{"normalize_top_k": false, "routed_scale": 3.61, "lr_router": 0.00153, "init": "uniform", "init_std_down": 0.00505, "max_steps": 9610}
Below are experts of layer 12 (counted from 0) of a mixture-of-experts language model. Rows are named router (the router's row for the expert), gate (a neuron's input weights, with its number), up (a neuron's input weights, with its number) and show model dimensions 0-255. Each number is 128 + 24 x the weight over its row's rms, rounded and kept within 0 to 255. Numbers have three digits each.
After each expert's rows: a language model's description of what the expert responds to. This comes from a sample of Wikipedia text that the model never trained on.

# expert 8
router:143178119101131141156132159130147147104106134089088151145102097124164165136152130150149079138152103157127142109148155099150129163107090128134095142124142191127158105120119121114134114095150109123142135109098112131123101108117163130147116100140124128106123117091105112124077140137145148113113146100171125156162151134109114151099139152095149072138111099108094138137130145142099161107150119126118135121116137132118164125092129143198129124096135149168119130156135112133117142119093154111139116154128151108144171171114100112177068165111126129080119117167126127152141131130101083131159157093135121091151184124164093138116124151145115126131090109092119127184071139130099147099122163098120140132157176159149119151098115153164140138134128167117126112113157130146155126134084146
gate0:101115122143147136116195112097115151128130160125141140134170141134101096119141118128161112152159128145135114092118115143126172147088156120146120138124156113089125107128145078105126165131138154097146120135108172127131136117088131140134179122099097131141138142135131096112151140122130071115139148118145133123119115124119134140121157142152151117097127128149068131120157104127088135119116109093186133107080085135088103063113115128125097158112145173147106166129138122145158153112138142136134142087149096122180152110083155146128126140142191185145132096128138147126105147141142131143140077126103120125109167123149152130110126148139107152149146092103121108145116143164173124131116116103177109128097119107173117177115173088185144114143105094101096135135176140121121133122098112
up0:148105122150123123136170112136136130100088174129158162115131139110126117184121097100177107126161115113131158093108129144191140102149111102114168142087152103133112145116136136138145110127111086120114113142081134165149114098111135116091122124107105141100095141157120120135115156085121115135104119114134057123140088146107157133138107141155102149114147093137077122085100168155080085121128146109116106119089150149129140144115131138122167107146125144139137141094106174109135132124154148132124176111123135115140147095059131158127129098100166092110121124118198121102105069157126130170103149098123105112085160127157150110111181164118111145152101103131117113121102125141179117113119143145141106137145130120157136142135120143151118153119104139137135076152143162127130147118131125
Description: Name-initial word pieces. Early pieces of personal and place names after a capital fragment, such as J-im-my, T-im-othy, Ash-d-od, plus odd byte tokens in Japanese names.

# expert 43
router:143144133129161141103179123157158117130132101142095142163110122121123120075105102087121138128161155116106119082120140129103137109107097138174136159134112090137138182138098130114088168142120068115116132090129147129158167151163126109137120166169139146116138131123100134155153150093139139163104139134126130086089129121134129107115148132169115130104134153141133091136110145116104108174088117166131133113105115163153077085123103105130147087139093116108116158137133110105079129149087119137130105132157170150135122133116134089180143104118140120130128175113147100138140139107117152138161154168132134121081123114154107141149146106139129145149108140136092165141124140101134127164156158184135171148144125095073168101132110070132127100082114127115117166125132146161140142149161132
gate0:146143131087125110104100153143154097121115110105102152118149082142150140155153119103105112109125102090143105126138166135108122116126122095146118123164104127139126144136131116084107115130124155134081144091105105134131147086123125170163137154156146123126139111157121167156133165142111150131146140133107131130130089142085154068146121135134154127118101116115136109120120131118173102149132113181143120129137151101098084140151134089147138128094154141142117132113167117139115134139135130165162154112164133138142087116141165119135119097119114111181115135113132174063209104137133138103115120119157130086119117091138125118114091122126113118150152092102154114107171110105173124122129098189167133153093124137123135122214104096128129137124108120130116173139148136102107203156131137
up0:099162135129159139150136126084143108134123145069110127114107130125103127134096115104145143171107149141132145143115117138113138181144169155124111126135106120073201074139155140145129152139119114112138114142130172163097136138154160104128125083120133131136087149158105071105152110138118120152083119105112092127099182110111127142122120087142100087173146122122086154117132125122104160071124124100081099118118119166148134139134106160144154139144121127156134132125098140121137141116150150139111111139087103104159141139139103129140153137183153140142117139152144081177134128131159131138140106152125119146104132120127182108135131135092137128112095152139150162126077089117093094147148123107118122101141144145089140166085138175103141155144112157135140101167132112108144077162104139
Description: Article subject introductions. Title names and their final pieces right after a heading, plus prepositions and phrases like was born in, within the, member of the.

# expert 24
router:146090174144157120122102110108142096153138153201153101090132133163090117151133163128115136129144106091135117131136126156096120151144136100141140104128141115114108173118076088158144100112080172138122114121112104140097096117093115178100131150137101152111128125129145133140133126120132105134139108124147104136155099119140128112158135113133142108129099148101148118109130133161122119097120139111132141124110156165070104115115123139102078179173125113157102188138102105123095152125092130083137139098130109157140154111115165141122138122147180136140116168111108133109095138181152148159141118115091137155125108130110139113123139159130143097107164153090148115098105164147170126141101136086097132125117142146138062183141108127105124132135147091149179122148103113102158148139088156
gate1:131121129137100131134105080135109142137120096171135147109088152162114088147092158161148119148130119128125117094132130131063102184141145117092135120107138132158146153151112115114146114112097153142144152069133147157112109132103112074155178123155112153075111112127122143137137124120131096160113144127104099120120123129143150149131100075161100105114112141119117120093127101155106125155126126105109140132107168115118119150092152185148112151164179148168128132116135094165102099123166161104126099090163107143132119113134149143113145132117144141186104106132132140106095165100125145090127115141151151120169103081141185135092141125167154089115168094110132160139127126137134159071124140101163151151161159142112106126132132091116106107156133169129139137110133137109139151139135155
up1:099112108097113165131100090118111142131117095157106154101122136183119120164116139164142148134159114124147121101139146143127125163131146184114104156097109116103180148144105130141144104121108139117138148096143131126127091159128114093180183142092093137117104119105125115121160140129146129138145125115096133131148127111129143097141123154142117113126123170174111147109139089138103118151109107121098133126118199120144166135135144166157121134141174170142143122102138116118119122100161194119129079109137122106167104100155154142122155152140150132139138081197151123118115155085112144072134119138156122132140094095162146131071139120110149077113141151133165099146126100163117152101108140124107143150139136113135127133097190105135094127134117150125130180115109150121158135079148142
Description: Music and film credits. Album, song and film text, especially band personnel lists with roles, such as "– vocals", "backing vocals", drums, album.

# expert 31
router:124163147148174126121125125115138170100147134187108079144102107150129144109159135099123160093098114132107139126139135112164158149123109160120132106142114104141115131105163133125120135129129176134141141131098118101066148118151164097135130093124178123117150150191101123102147120156142103137111120185089105114135114084116109095153142158135152162074149142125103155152128139118129117099143128134130155105138104120112136151108098127129162132117126130177157123118112073105104103114120149087095140128141077097173187101120095153139112117145131139148086122141163123098202135131125131151094122093150086129160140147098140112121119149105153149143108133111124132108107119123124131131099136137145077195130109129123118149138164084142122117172152129118149136179139121136145156104123110
gate2:098152196160180138152109143118119141178120098166145141128166109149089173166147139135125135130125128096122134185133093142201119103111149182132092144133113109124122092141110113099080162079120136116141157103147105141125161102130145092141140112135187152168113102134125170113107136122129122105165096147082121153161127142157167111146119116137161168104158092140108137147121128130119135150103133113164166126112152115140131089110105104165133161105145134127160154109124133149099113137131125101117112120136121113124158110145107123143114079163105138150115090145141109097161106157109138132127128132119110137129154152103125159119123162090161147131116093125111120120116174125141135145084089101114115168104122156123100125122093111102139147134151134080159145151164127121145123081125095
up2:112164214178179141144105127103122119157093086187132143115143095165100177157146144133109142100117123094107160192156089140178120118133117140131116134150112117123116081124126125078107173081122144116122131113153142132118155127134129075139147107123181145159127106134123156081143120122122125103144108169076115135152128138151159111163105128136162159102174099130085167110135116133150125154129152116162173096127169107116135125118106099162135159128156112125162171116135151138104102142137118089111110125133119123128162127141122136143098076133121139152105103150134112105121106139125137136137120133122109149138136142106107130134120162090170153120120088104117150116124155140131115151105099109126133155108110156129106132136099138119145144114180133087144162148159120094156137106131115
Description: Table cells and separators. Pipe separators and cell contents in wikitables, such as countries, party names, degree signs in coordinates, years and N/a entries.

# expert 11
router:124106158157103110124149120123105130152147124130143100083140092124150085139146104152140152095106084148145105104107110116099123111187127140144103131104106056159132154119109124167115152088088111136119145134111143164109121136099148122176128135129100160153151131136102155131140154156126135183153155129146094115112152131152113123147134142123144138130122154128124117115095146158064119147124147106139159130105136160090135172193128130118122147154133122124132170145076149103114121104128170100105134102135130162156136152081143148122140120133094109170153130110134111110085122145160143121128129139070149109116145110133184099167169099168092146080119138131115144099100176114168091128121125103135133145140144113144107127126112126105078161111108115130183149160144147116144127103157117
gate1:107105104131158143156139085102132107135105112109100095136134136141125111065112087096159109129172099146128122139142106156118132135144165141096135119127129105160147162087128138097133135124138115116139082094124168195145082108122138124171162138122123154137139153118112102078190109147128132146186142151102149099112132089103122078122101119137148092124155157114128126130095126098113117157156105074105111169107111140104098105103109118132149097115140137108088122107075152084105158113151137112153149090111126131108152115054084137123149163153116127159111096125094131151110123099139119116172133107086106102120123125149094108187132135114109133094168143106112116113084131106149124141144138105138141094148146107151141144100141129117140139146129112156153101114136119141146112117138121
up1:096119148139111080128132147157157144119116112160151125156101122100128152146112155163100119122109153114135129140143152116114135099110131147150125164143123137092115085122078120157133114103119136097159127118129143095128145135137095099073188097124157120133108131111138177138123156137160100142126119119163137127124133188120139151180142155127111106114156209181162131127174104142127141135099128161144127139121147107145124142113172161150100169115146082164180089134120150134137086124057121065134140128160106123147101165148173122101101093127123104144137118122104100101157089147108131192157125153119116160112118114142127168094119143174142133151130127110121126119099151130156163115119138119096137151113099122150124161140117133156124148131119134116124113123118135130101171126091110
Description: Title words and articles. Articles, prepositions and capitalized words inside titles of works and awards, such as "The", "for" in Concerto for flute, "Your", "Best".

# expert 17
router:106150148141109110131137113147146164156154102123137104104159129155137160110158133130154071107109198130169087096137134178107139130168151129142173165137137109134117131099096129111130164123130119099103180099125096211145096116155120107113145153110143117181138133124144126104109167120131160160141160141122121129096123144141131122085092121146088130115159145116128085101145140154105096154114140119152162127127125082086168113161119126157105147097127131122114127144106153133137146122148114180150177125135132167145141072101159151143139084108085097162137109100107131127114092157097136152126109104098161131112137123114116123112139134118134090127154136165150102132151131139102105120102098153147135146116128124129152125147137111128148103075108111079159145165125126123092106119158112
gate0:155140135120100120097142112118151112132091122149094107148134133114127162119143143138119131155132105091099097122124130172129107117100142096149143134095131115131111159136119115150131205129083124095078110110100129147150107161130146124135132142128144142114161099118127163144100139136128168162185148131120113177122147158124110155148142161164161130152161095136197141085141122151114125107145122110138128104092142104080103119137132123150123136117083073095124155119117138128131108136046074138152113100135130164114155140150130133170139141077112097143142167131118098132149076164138145160097138138127167131141119133169124089136131127162102130129155119137144092085080111114129087140114124147117135169138121118144120133143131150112108145127124137137104141139088100138106141194149176
up0:119118127136146139116105142117117060122133144123147144126163124138104097142102095138100126133121171111146147159148093112084163103125113139129091109182114140142130129121130111140143104127124132150145148150117161115111150078128156148118126125118113184151123124171130125127163119127098111133057115109095136066113165130140120112108153096096120100132116154129074141146151156144145141140153146114134124123135110161145144137077104159088157135134163120163134102116156080078136127142171121089122171106103113135119134115136160136122128115112147144108105106099149134137137124111156138056188129114100131165119161093116172142109143143132110152109159104103120123128153160144157100115194109138142119111092105123165133153066110135117122125114155112168138137142095125106175092112108135
Description: Clause connectors and verbs. Prose verbs and linking words continuing a sentence, such as after, but, including, gave, called, started, plus sentence-ending periods and paragraph breaks.

# expert 34
router:122115111082141166152129097100116145164099150146170127114135101159100120128119160143151116112143157123108140083144137150082107141168129155095115160145117153094132150142089118153118131105082152086133127067167103129101117163128097102171107098137153155178130150172131147156091142128119107141130134106111085121121087152127116101137129124140160087131164154133136105116112114151088129152126114125139127141152193133100126110138110158133163139126150110164122121136136124129115142173104156123134156126150096149179135171112097113136131103141118125121131090116155110117111157181113147122134151150117140165099109159134137098159144094125154099128140182105161108121121131167161090167141177133150084074148161105127137147145116148119143135114117140100145155169144152122129152146125097
gate2:144162095138125135136169129130121149142137145119149134094114145154110083112118110123150158115086149156120128124132137142121096111106139128140149131134130124138135144107115152113138119138146116141134117125176104121132087138136054139088115133145165132166131129130140089132097148120153127127116173140145141125092112163144122097147111111157158135156090115135094105166094108127138144148137121137083152123156096129137122136143115127126164112108114203110137120124121095157124140115132133186171195158120102165123133158111140162146095123123110137155152070139157173130109094110106126123152108155120211158117123135138197123109143110160130109093103120112126122145087164130143131115165109174103103120114118114140171076133121141137182077088153118106106110143141133113157137171143133
up2:145164141093114098151154143146118133140121111137114160085105159148108111092130111106138136140097105148095140124142147170135148113097126108162137091104130135097140152124090121127131090139171079090168115113159112122142173139145119125099126106145128122135127160108085132109129090140159154101148148154131090156131105158161148119163204152143141160131094121103128095204139141109126134169132144107094176103103054132133125136127157150136148113113106121140131146169139109155110160113123152161145151149121181150143116153094124132114143122115102124111153143121160149112115129131068081138151095115161148142143092139139152159098134106112140099129132129089148101122091176104165138146129151147132136122126077144117164103100122132110158141112177142118123117132142112144150117153150146
Description: Infobox and list punctuation. Line breaks, semicolons, closing parentheses and pipes ending entries in infoboxes, filmographies and lists, plus labels like Born:, Preceded by:.

# expert 10
router:095125173170112111138143087146158142155118129139117140155107150116153152121152098132099075111148186161129106165094120165140137131142126119137147144118140074136083121111114161149091161149142139115149099102136109178155089090131166127127161120118117122157152124127117138087144154093179132103101126123134120098115143174170096102121061151134107136117135163129106143117131101135142110115150127135105130139140110148149137121125095164133128128173145128080097111120115137135162145115120146158086158104076161153132112115120112160107150119117087144159164116127132104132124089140119145107105169120120102088124141095088089084150094116083161129109141121144122136167140110125084128150127126117086170118151107140136146129113130107118134113145072122122106152084112121139104083097127143
gate1:137158140127138119147148126157091129147103108142102125151104129145118087154166134143110089146070086118154139143163201132071132127106135186114103114113098127096115098131137117105099111122096072072113116104141139148121120122119141150135122137160127128126074161160149156151120131116131139160140112163114159137103147167131155136124113144183130152103113152160174092124133144131158135109111137129149167132085141102145088164143135117085146133144140092117110157161076153159132118176130145133173129142143102152105135164149169123156137133092108085152136114126117121112112125105148132128152154137127102152138126106098104134126087126154124106136107129123073119110083145110154115144142169119093123114152146106121135162103159094132137160124088137123165145122144127158135175108153149
up1:126105172113149089120128151118129152151104109099095131098106083143136133123125138126104129119123120121121128118179157146169130147139166115152103193195070138129152166136087094135132116103113136134103138139133139117118118161164076183110109175169140115155129091141106129123119193153138128141107155115163084128119130079135107101116164129097148132139145100152083129147146092159138152170113120162109116101122145127115111114126108103160111125107121104165138101161131113108099105126107127139124159143138094129147121099116160113120142106139128115174149127106114139127141144098139131150172138106099124094138095121091138114118138118178128128108148192135164088120118129096146130120131066156133129176127148138145081109153118126149109108137155144134117174127139100139178133141109114
Description: Prose function words. Function words, connectives and abstract nouns in running narrative prose, such as had, that the, However, due to, control.

# expert 47
router:087171144128130126082076156128115149145103120083141110154156144115116112140115144151142113133138113104141123109112120165124154140173138114121126132096105111134098149122147122151114126129100134122127129151125165191144103070086172119140132096142095142172159124119090115090131159133139120156122139116077145145170091111131108140118139118124084140148125136167114118110116141112127149152114133098081156180101119144076159113168165125155082108142084091110136108140128143155120137160183153102161111127180166113147130145170112141102153137146129109137130128123086113150083149152121155068105164125141109088097132126144126090152144117099111112108130131145123148133127124107136123072119110148118090141114144092176125164130141112117137120091116158090117100164129121112109146134105143
gate1:140114123137128101131113132123141131113132125124076140151135136106156138114111084162106111107134147116176107078154125124112103077117160117126163155126142127106134115093114108109126119149128131097183160127111093123152101123159141116135132181085162106176083142098158115119142114102141104142150142139112122101156098132144121080078123105173073147084139114155176108127111124102164102142138114154126120159126111113110130164159076130123123116101107070141097141108152156123130153108136160145136128101128119112144165118130101113134192066115122114130121091117155122142134140098098114136090141126150122130108142126124065123135133147112185091150156088119140092141155125162079134104151104171131140115129130117134123146158134118133144084102116085116164147138105116099113125109142161
up1:123123137092114155152133114098154091101066160139074197187094141168118142080122173151128094116121151139104147164094126181162103127112136124108174108124141113110141119138080120090127134129166102111143157129158142128104112124162148126129156134104153116159118174162093081118167111089159111108138098111155129142115162102132148100169090126119128130101126104113159157096150118083165132152097133121101115133151100105113107129161137136163120129185131087101112126126135158122113128116093134143158146111122127137101142120136126140137114140131183114130161091167113142115129111116115126126138148089192105131156118133118098145137131092123149125132143145151158092166159098166106110134123151124130140083169127137105143121153147115125137122116124146109130154113110117115124114163114155
Description: Opening The and years. Initial "The" in titles, review tables and list items, such as The Independent, of The A.V. Club, plus year digits like 2 in 2023.

# expert 62
router:136159125144132120130135135139094117104147163157135118125105079109113091169107155141134181111117099066115139121158098081127118141115121102154131128114105141122128121133137145157106139131114131169141110144131129111120143122188135121158124096146122132117106157163128156119097141111139125111116152136141129092187114117077078139126139120080134184140137104154153154158160134106151138137142138136088089139136093154141122137100118122138146158132131128100138137114140113138121094163111119108119136110166082094113149090132140074180114143181088202138136149115155105120126135095149104130116136114163097124135136130066129140176160100122121107119124109158123190165155122133133135151154138115138119185101129113112077131151140136089089098114134192135139117139120124113135149151126131
gate1:104128159113154111148102183174088177103109123103111098144133137122104157137158146083115146146104135115090158181119132121181078143116117113147136129130079141146119133163154109139076124071148133137182094169108132143112142127115131122131122107130132112088168122110132094129141087107086160122137116148077136122125148108073113124114125164137143161170126140148098164123164167163152102141172181155141169125133110107141143126088131101110115139150145087129092121147093147110134122151144097124149122120154150127151126127143118134127110170165132137140107115125130167138129124111144100158104131132142156148153145141146142122147099128137106098107154111151121130154102146138162178146157165109099099149113110114121121181121157150161161102154148138128105128125160156095093110116123104
up1:104140161128179114130095137160088191147088119120086129115161133148094168124153156107123135152144090120134137173116137092125123129115119118145128152113118119177122094156136100099139111120151113090151111148100129119141125135147140122085118142120143088093156129135091147139174130156077164138156097143109128114118087124095134132119147120122151143157136141171100128094129148159134132140169177150113168109131116112129139123098139105111116144137150098125137127131100149131134127194159070136152124132151143152148147124139094121128107152162117125073102072113141139141125124090160144134113139116142140139117111166162154178131134161126096122124114157166109134117134126130151194188193136140118112136089127127141133161133179132166152134131162130155113134132139178107127118152136111
Description: List and section structure. Line breaks and markers in See also sections and lists, such as "- List of", "Species of", and table divider rows.

# expert 42
router:143086130118107137144131127138102128098145114092123113133132145097111121145155119129115150097151124188111102089130112116167120123129151153174124143119121132171105128105108105113140169132109147151074113140134088101146136112146154106141065138146164165096120149168145168115135159176130151099171101145154154087138125086131122154126175099119157138145134110144127119143102117116112178126107110147143104131097117104158156114114152077097157108075142126153144119083150167116121131110149155148158131132137113115124138152117139109123124124134138131105124108093148146101154116101125095125124130110132177098141151132145088170170116108128089158114107110117112156164138132128101145142153083140127142128114158157078152124110157140136086123104152151149111184097188131171144088106097106
gate0:146102142152169101113109089122132124123117120113172082097117122149120138166145120135111126128176118135145144121157097134119146086180154079152176152162082107138126114114123140119095118129111140129110131128101111128141115163150115106125088104121128167130171141141125161136131146121144098116157168137123124095152140122097112163140143147119160158104093114090123157152148104122117152128128107148089098100116122097142124135150125113122047116150123071122175094088105122110090140132139126110132080119199113127160119122137127105129172073146138100119131121136128111126132104127129105167195154092135105114141132125161115109155101116152145104149146149107132142138110138141149139132165135120117116130096157138141118131068095118129114121147122147140075200109138123105156099083140112
up0:135147171161109165110128171117157132120125102172125138137147182106104076108137120126120109115088136124139119154122134141156076146102129143117127111120151100150075164117121142145148103142174148099127091117131151098147175088111153170123156134108124110135117133121144098121109145153123137132110084134112165132110134143161146100098135100131084122102139124145140125110114133126143106154126109160146168096155140161110172089147138103107135166112096113153125203182148142150134127127156113146159138111080157176114130133121101114111121133106117128155089153120100111114129139144169152088113154154107131125143101171094139118146130149077095137098120122132151098147203123101103126116138116133102158139137147123163102125142110168113138103088111080155150120147147129107154104161104123
Description: Place, battle, foreign names. Geographic and military names and accented foreign name pieces, such as River, Lake, Fort, Operation, Battle, Étienne.

# expert 58
router:139133156145087143096099121157112098149166113083146152075160139115120157153130079138125130122129137131127076149091107124103137097123090114139099162112078076148106186126117117137118156162140123167110149126105123101160124090155153115178142104126109130122162123143071164135108154099143132135133157135114151105066135128158140121141126141126102148132124155142157140116115102131106082102115140110087123092164097137136135138139142141142090131177119139108163105169136147125119109136145109167079114119134145148137156121151092121112144090120116140116133163121148112124117126143145120102126126133120106080104126088118082098146115145123122129144118084172132149164140135112107183113106149113146174163135082098122156142096140140123113106118123120142129152116167123087109090107188148
gate0:106126134154139160168081135136106144109138106133088124107113100113148144140129095118113126127132143138140146128158126125120103114102116150103132119159093116090150157152129096132098150167132168167157058083142124146150136118129109126140135171153185161101184137153069202130135142084118131109125135143149080121104100126139108167145144122154149086150118100130135122102139106158110121155126134073075127089088093116117161133104141184103140140142149130159121127125170130105117161140097143091089157128104084148141140130129103105160132128120102133068108126147141123111144170123131112132116158146140119123150134132143107113155113139157091142138124108133159164128140132109070129104127080086170134137129120144090139144118132129134160128168164100117122112143111118114097102140133122
up0:141151157173142133084103153112137135140141088106087144101149103147131117094161126122072169117092159102128133147139121119169137100130181136135121135142175130115154163127137099147118163143124144138126098104151128144110122124101146163151081114150142174104154105141137141122122200141125146115099107158119100074133143129132083105072132141178140133122120162104105143114124141147092097194132133120088124130141109123117143131096151133172172113158138136128104096134112134132094118097153144098126113127076122112151131131138164136141154136134122124129124137089127075114126122156132120145112185128136128124146120118111143112190131117134132184139132113087140140157104155114067122136122123154188123143136170129132164167168165132145147105092149114129133113152100112124128113149146112
Description: Ordinals and for the. Phrases like for the, the first, second, third, plus ordinal endings, money and cost words like million, annual, private.

# expert 18
router:114147152084153153145061130146132130138136125133145168134103144122158096103074151146098170146143106115143142149124150146136093132123113142117105144166111125159141155129132127137105112128138114154166123079146135148165126179144118148140132094134100176094137140112114100130135149115143142143094136104103148116138157111143134104157161146091149122109114115132137139180180164134151130170123125157100105124156103125165100109090104173080119116145086117167149114115124135137111112150113110089097073102117156170160146116151103101164108140087116125120107128130075148124129147134123120162165123187120127129091112104134118111115124118179132124167130160107118115150105162093147159149152151100102151122158108104129172105117095165159104118145119098161114119120112134150179122146115158
gate2:135128146165147113132139099115125129119165152127150146115103135112143167130159140141128101161154169130102145144148108195129115153107099149120155169123117128105110090117096163135121117124131176119092141134107090145169100126127142151123122126132150102106146171108128136126133129107081108097124131127119126070128145152119138069104163136120129109145147153123135151105113164159139138149130084157158151105155144137137130118149129079135144105084098089111080107133113127120116168150133132144161129116121134168125117102135142154119104183116098139143088158147107115129107146162126169162142122100157166198131128149117078167115127117129094118145123128091143173129181120158097113162098125120163152121148101168131168135139085143144138158106154104106118137148094160135157140171091153
up2:128117122127138088129164070137123082145131140139141140075141121138115123187120114156146113153119157122140146135118094131131122127142130123127127086118076105152114111136123131138129089139133128082118155137107104113110106139144126146155090101157138143158150137122149116149134173142117150126123165090113085142108112118145141120130135109152146113179151142125106133099143099120091131151104086110136126123176172106106115180139122125133108120118107079137141084127165156120105188168158129139130116094174166110178158096123135159137066123148117124121136127138138150138116105145134172152154112120078133133116116100144124144141115098173156125139088119148149160182119153132144070077141118107147127141158139118160118136117148093095083122116117129088147185187107123129142120144113149
Description: Universities and education. Academic and biographical education text, including University, College, school, degree subjects and training, such as bachelor's in biology, postgraduate.

# expert 29
router:146122147098152089155149154149135138132108091086125128118104139094133128138114125137158090159131202096115128138158148173084129106081134119166138150143096174115102125116142108090103143099142128152110123161137137139104133137131132153099135155160150123121129117156166118139121138153121162126110105123127120143104103160149145132074132137157121132094116145138125099078152121126148169090171119147147096175095104115135137130074099090173175141114110151134148150124139155119130124113101106140096117163098150106079090150163108164161128091148109144171101156114103134151142145092122142159141113126135136101117178116096147138108147127125091109155101147141109138130125139138119171095115105119128110138151159153104143102137141092156105136134120168159150135092194130172156145146135142
gate1:084142149117164112122162160127113116123150104119124134114117121134138134129144091072151183166124124112158167118162130161169115136137112136118149134131134137115073133107142136115084088132107108197168174129094124141132117113134124123096135124127092148108099086140104123118117075137117106148131118116119112144166149113126137082148111127138132147143110145102125101093127136119106132112105173108094122157112160123107113144075124115168148136103105115136117150118054179150116092135117119122094123141107100121133154159097089118145116119112127102108168156111103131116167128156086151157109154157093111122093122115092099091132132111128164092068119121115119154149084124130141183150108132140164136141119093147131135116083160122106122088127118121132146158130137160105095138085113163
up1:144131120134095145116136103114193179134086154145160123139133145149114131125113141181118092077154105139120098132063108108099137100132131111152115102119154139137170112151127132164151172138135137093100096110162134126135116136099118124152140119120145068165136166105151106137157163126138113109130142157133148143127131150139127143100110120098128142123141147161131143177115105162137109134168106127142138089145102153160125107180148162088101121165146145069127070136167098128148156112146148132162117106122135136122091095131168118115154123134142149133123086146162117135065111097170095090136105127141142135161114118161118163124133130151135158149121152148127099118153125119119093119116153120092102091155132110159146140152105107144160171147108116108102088099103108137136118160139088
Description: Infobox breaks, biographical prepositions. Line breaks in geography and taxonomy infoboxes before Coordinates or Genus, and phrases like was born in, at the University of, in his.

# expert 3
router:147133122117115133084123135135110113094095141147132110155116133110152095117099100135125176076116130134160084122106138113148152103094125127126154154119122058146079149130157162116117151205108107138140107144112108162133128102151162100134154145139096134103118115144094123128167117112119118090093091153139102108143078130146126115121107155150139134078140130115139105158120123135119049126118133120083099140164149132120126155121121134154160102164128082114140129094116122117105182136136173151123111104111165120078142111128155106105173115117141145132149158094108120121141072074149106119116142116141145091111103147112126158128152114112116111137138118150123164101142127139100146126094142147116180101141074119128159102135137080113144116096110098096150151157127155112095107142131138
gate1:122147100118111119085133132094107107133164116114118114135146123105107112129108192110157113146111132120077122109098119108123138139137124074126187123108096121126147125090153141185057124113112152139159181159127154092127165135149158117075124109137114143125136101135098102113131132131128131111123152058151142100113160135118109142092153123122112078124109112120148109160130091129108149128127124118094160138136151120114124161139140106154108110137126102064122104128116132110139174129101144138143137125151103147116116166158091165145128153117128125083108187170128119130124126106153128114123168141136140120129095118113106106130126152148120144171090064143122122085128109136105148103167144156084130140111120173114157141165116101114110172156127106113100109126160095158125162144115171
up1:130159138128116144156099149161122136099154115128108100095123161099159177157143113150184109111113112113151147105157130144111118136105114118133113123120129121122132154127139129101118162125165127131174126095165093150160134118117117149182150125124143109147155142165122153131097139139115152163137126135152138129117092139120095067148103157101139142148105107138117115089100164133146116112151158121115109153114137114086126118153147174150130122145116135195134142132129162194110112115083121114123116117141149074173148141113123105135147095151116118189106126128153150115147124139105140156109113142122100094114145151129117138095120070120148120112115158128087110164141184107137107150138132111175122176153115116121110103095091191148134131090125159136135196157139129141086089103119109
Description: Clause-level function words. Sentence-final periods, articles, and verbs like are, is, using, allows in expository prose, e.g. "one of the", "due to the".

# expert 59
router:165151157144131175109097107151110105135155125084126127111118127119168133144144098112130114098145145088100107099112143147116132099152154158130125165155154098117132134122126155111073084084147130133145124140120165138097170142143135122141112102097100118158160146169106121107143150116140139088113149093158157103117130128130124087133102124181099126117137117095136103102167152136140143171087125175118149144131161088137139144158110089111127119125130137151128122156129151123094118137144148182114156106129134134159139118115134186135112102153093099129116168134141134105140156134124121150106185078117123131155120157155141155143124157157121105154112114151094162131116148119080155139089124094095147170107124153078146099131124113169156138092137139160122159172173151125176107107142093
gate0:113125156155113171118132155064118103117156142093148143143126113137111120127162113144145116137129128133117119143130132120125146102142110132123172152111110112097089119140145130081120122149135126095136159093140116134111137119146105153097152118141073140131104152090156133173149133160108104106132110111120109156129143108119130126121100156113158102145149136164096093093121125158159111116134184111138116131127170125099109098125119155151116153121136133119149162119123110156147114107176124171154124104087148135132116145119137152152138143117123127153149108121170093164161118147167141127113169129124151169075086113103173145114141191174176190124127193149114114104090133125175067138167126134100108084098139151147136140093138140114142136151137106117182155142118123120130153091088113
up0:129127125131099131113095105153096132097143105120103102108127085080132123122134125183134127141106103095051092109137145120128120112099124150122141129143145130145163133107165143131115147108142157148123144143163139103139151114122115156124128111140123108140139121163122092154145115179105152093093117135158114160082152120111177166142173115149138086144151162143102121133110122137150153131118127165155143165097158099123092158105139071141159111132119151125154125095131149148108105146132088140112149100152132137114153156151143151157101111155119096154069142137126145108141150152127155126147116131177130159142152128153131143101160136195133128165097128175104137115099144093114129113157160138121115139113086130106147080131118155165135146111139149135113168165188122133150111138183175
Description: Prepositions after person verbs. Prepositions after verbs in biographies and sports careers, such as died at the age of, trial with, against, member of the.

# expert 52
router:137128123124125153114125132113096147096156101134135107121119095064127139138133120138117120137136114149070072076117132160118099162070090154113130142148131112164164162115134122078136130124122105122149139171108140087135138148140120116136117087113129125103141132148164118132114131146143139089145115155151165101085158106123128148099172157133132099116151134116146141154149166100150120145095117142149135140126139116179125112093113086131138135067137114142152116148111135129101132143097141100122156137146129123126150150106153167150081113146060093143107130141131140123127154102124159155124158111115140138163157139141119133142149117180127135205111123148119141124104131139109146099121157134111140174115087158068147081158112099155148128111156142143105169157194124121150107126139164
gate0:130121152114153131083111166119133157125176110016142166135121157156136120182128115138077094096124100111139129143070163138090099109158127141112148127097126135111150156164130123144091128155133133154145122118142117147142112091165125142129104111100129114132130140150110126130149145104118149134103098084112094122134112119129111103114097081135140154117088132124131131181156128126132169153093145123087116129118153147117097140127072149122076133147138119134134127141132133177110065151119108167134117096118115160161123116116129107098122102137157132101168130135098126162145112134129145145063134168118128095113119104115121086171136115103136128137166104166134119169129094115138160140174119120093128133150114110143139135097134125146137152178131117105117140122152155101124098101125151
up0:109107149150104104123119130148155141138126123168153091123126134138120130135140139123178146147081146085140170126118118055155163114161173066112123140091129113093126092133135131138097101100149152085110140111125120147139129079101151147130148118170107137141099127069117143131103112150140118127139084143125137093160098148136136119157094157155114173150120103156149108094095106150142117098132108116130121134121149134102171093143178165117137151160114141139132135158132154149142143126140137132147130121156128102149128134171129112122133140112153155124117134095141140091123080158124136119143145100156082081126077147114110117111135141084122095117117110126127104111162148131068107125094104120141119123106179147151092163114174148116150098120095109122126133181086148147080165127150130
Description: Location prepositions. Prepositions and commas introducing place names, such as in, at, based in, University of, and pieces of city names.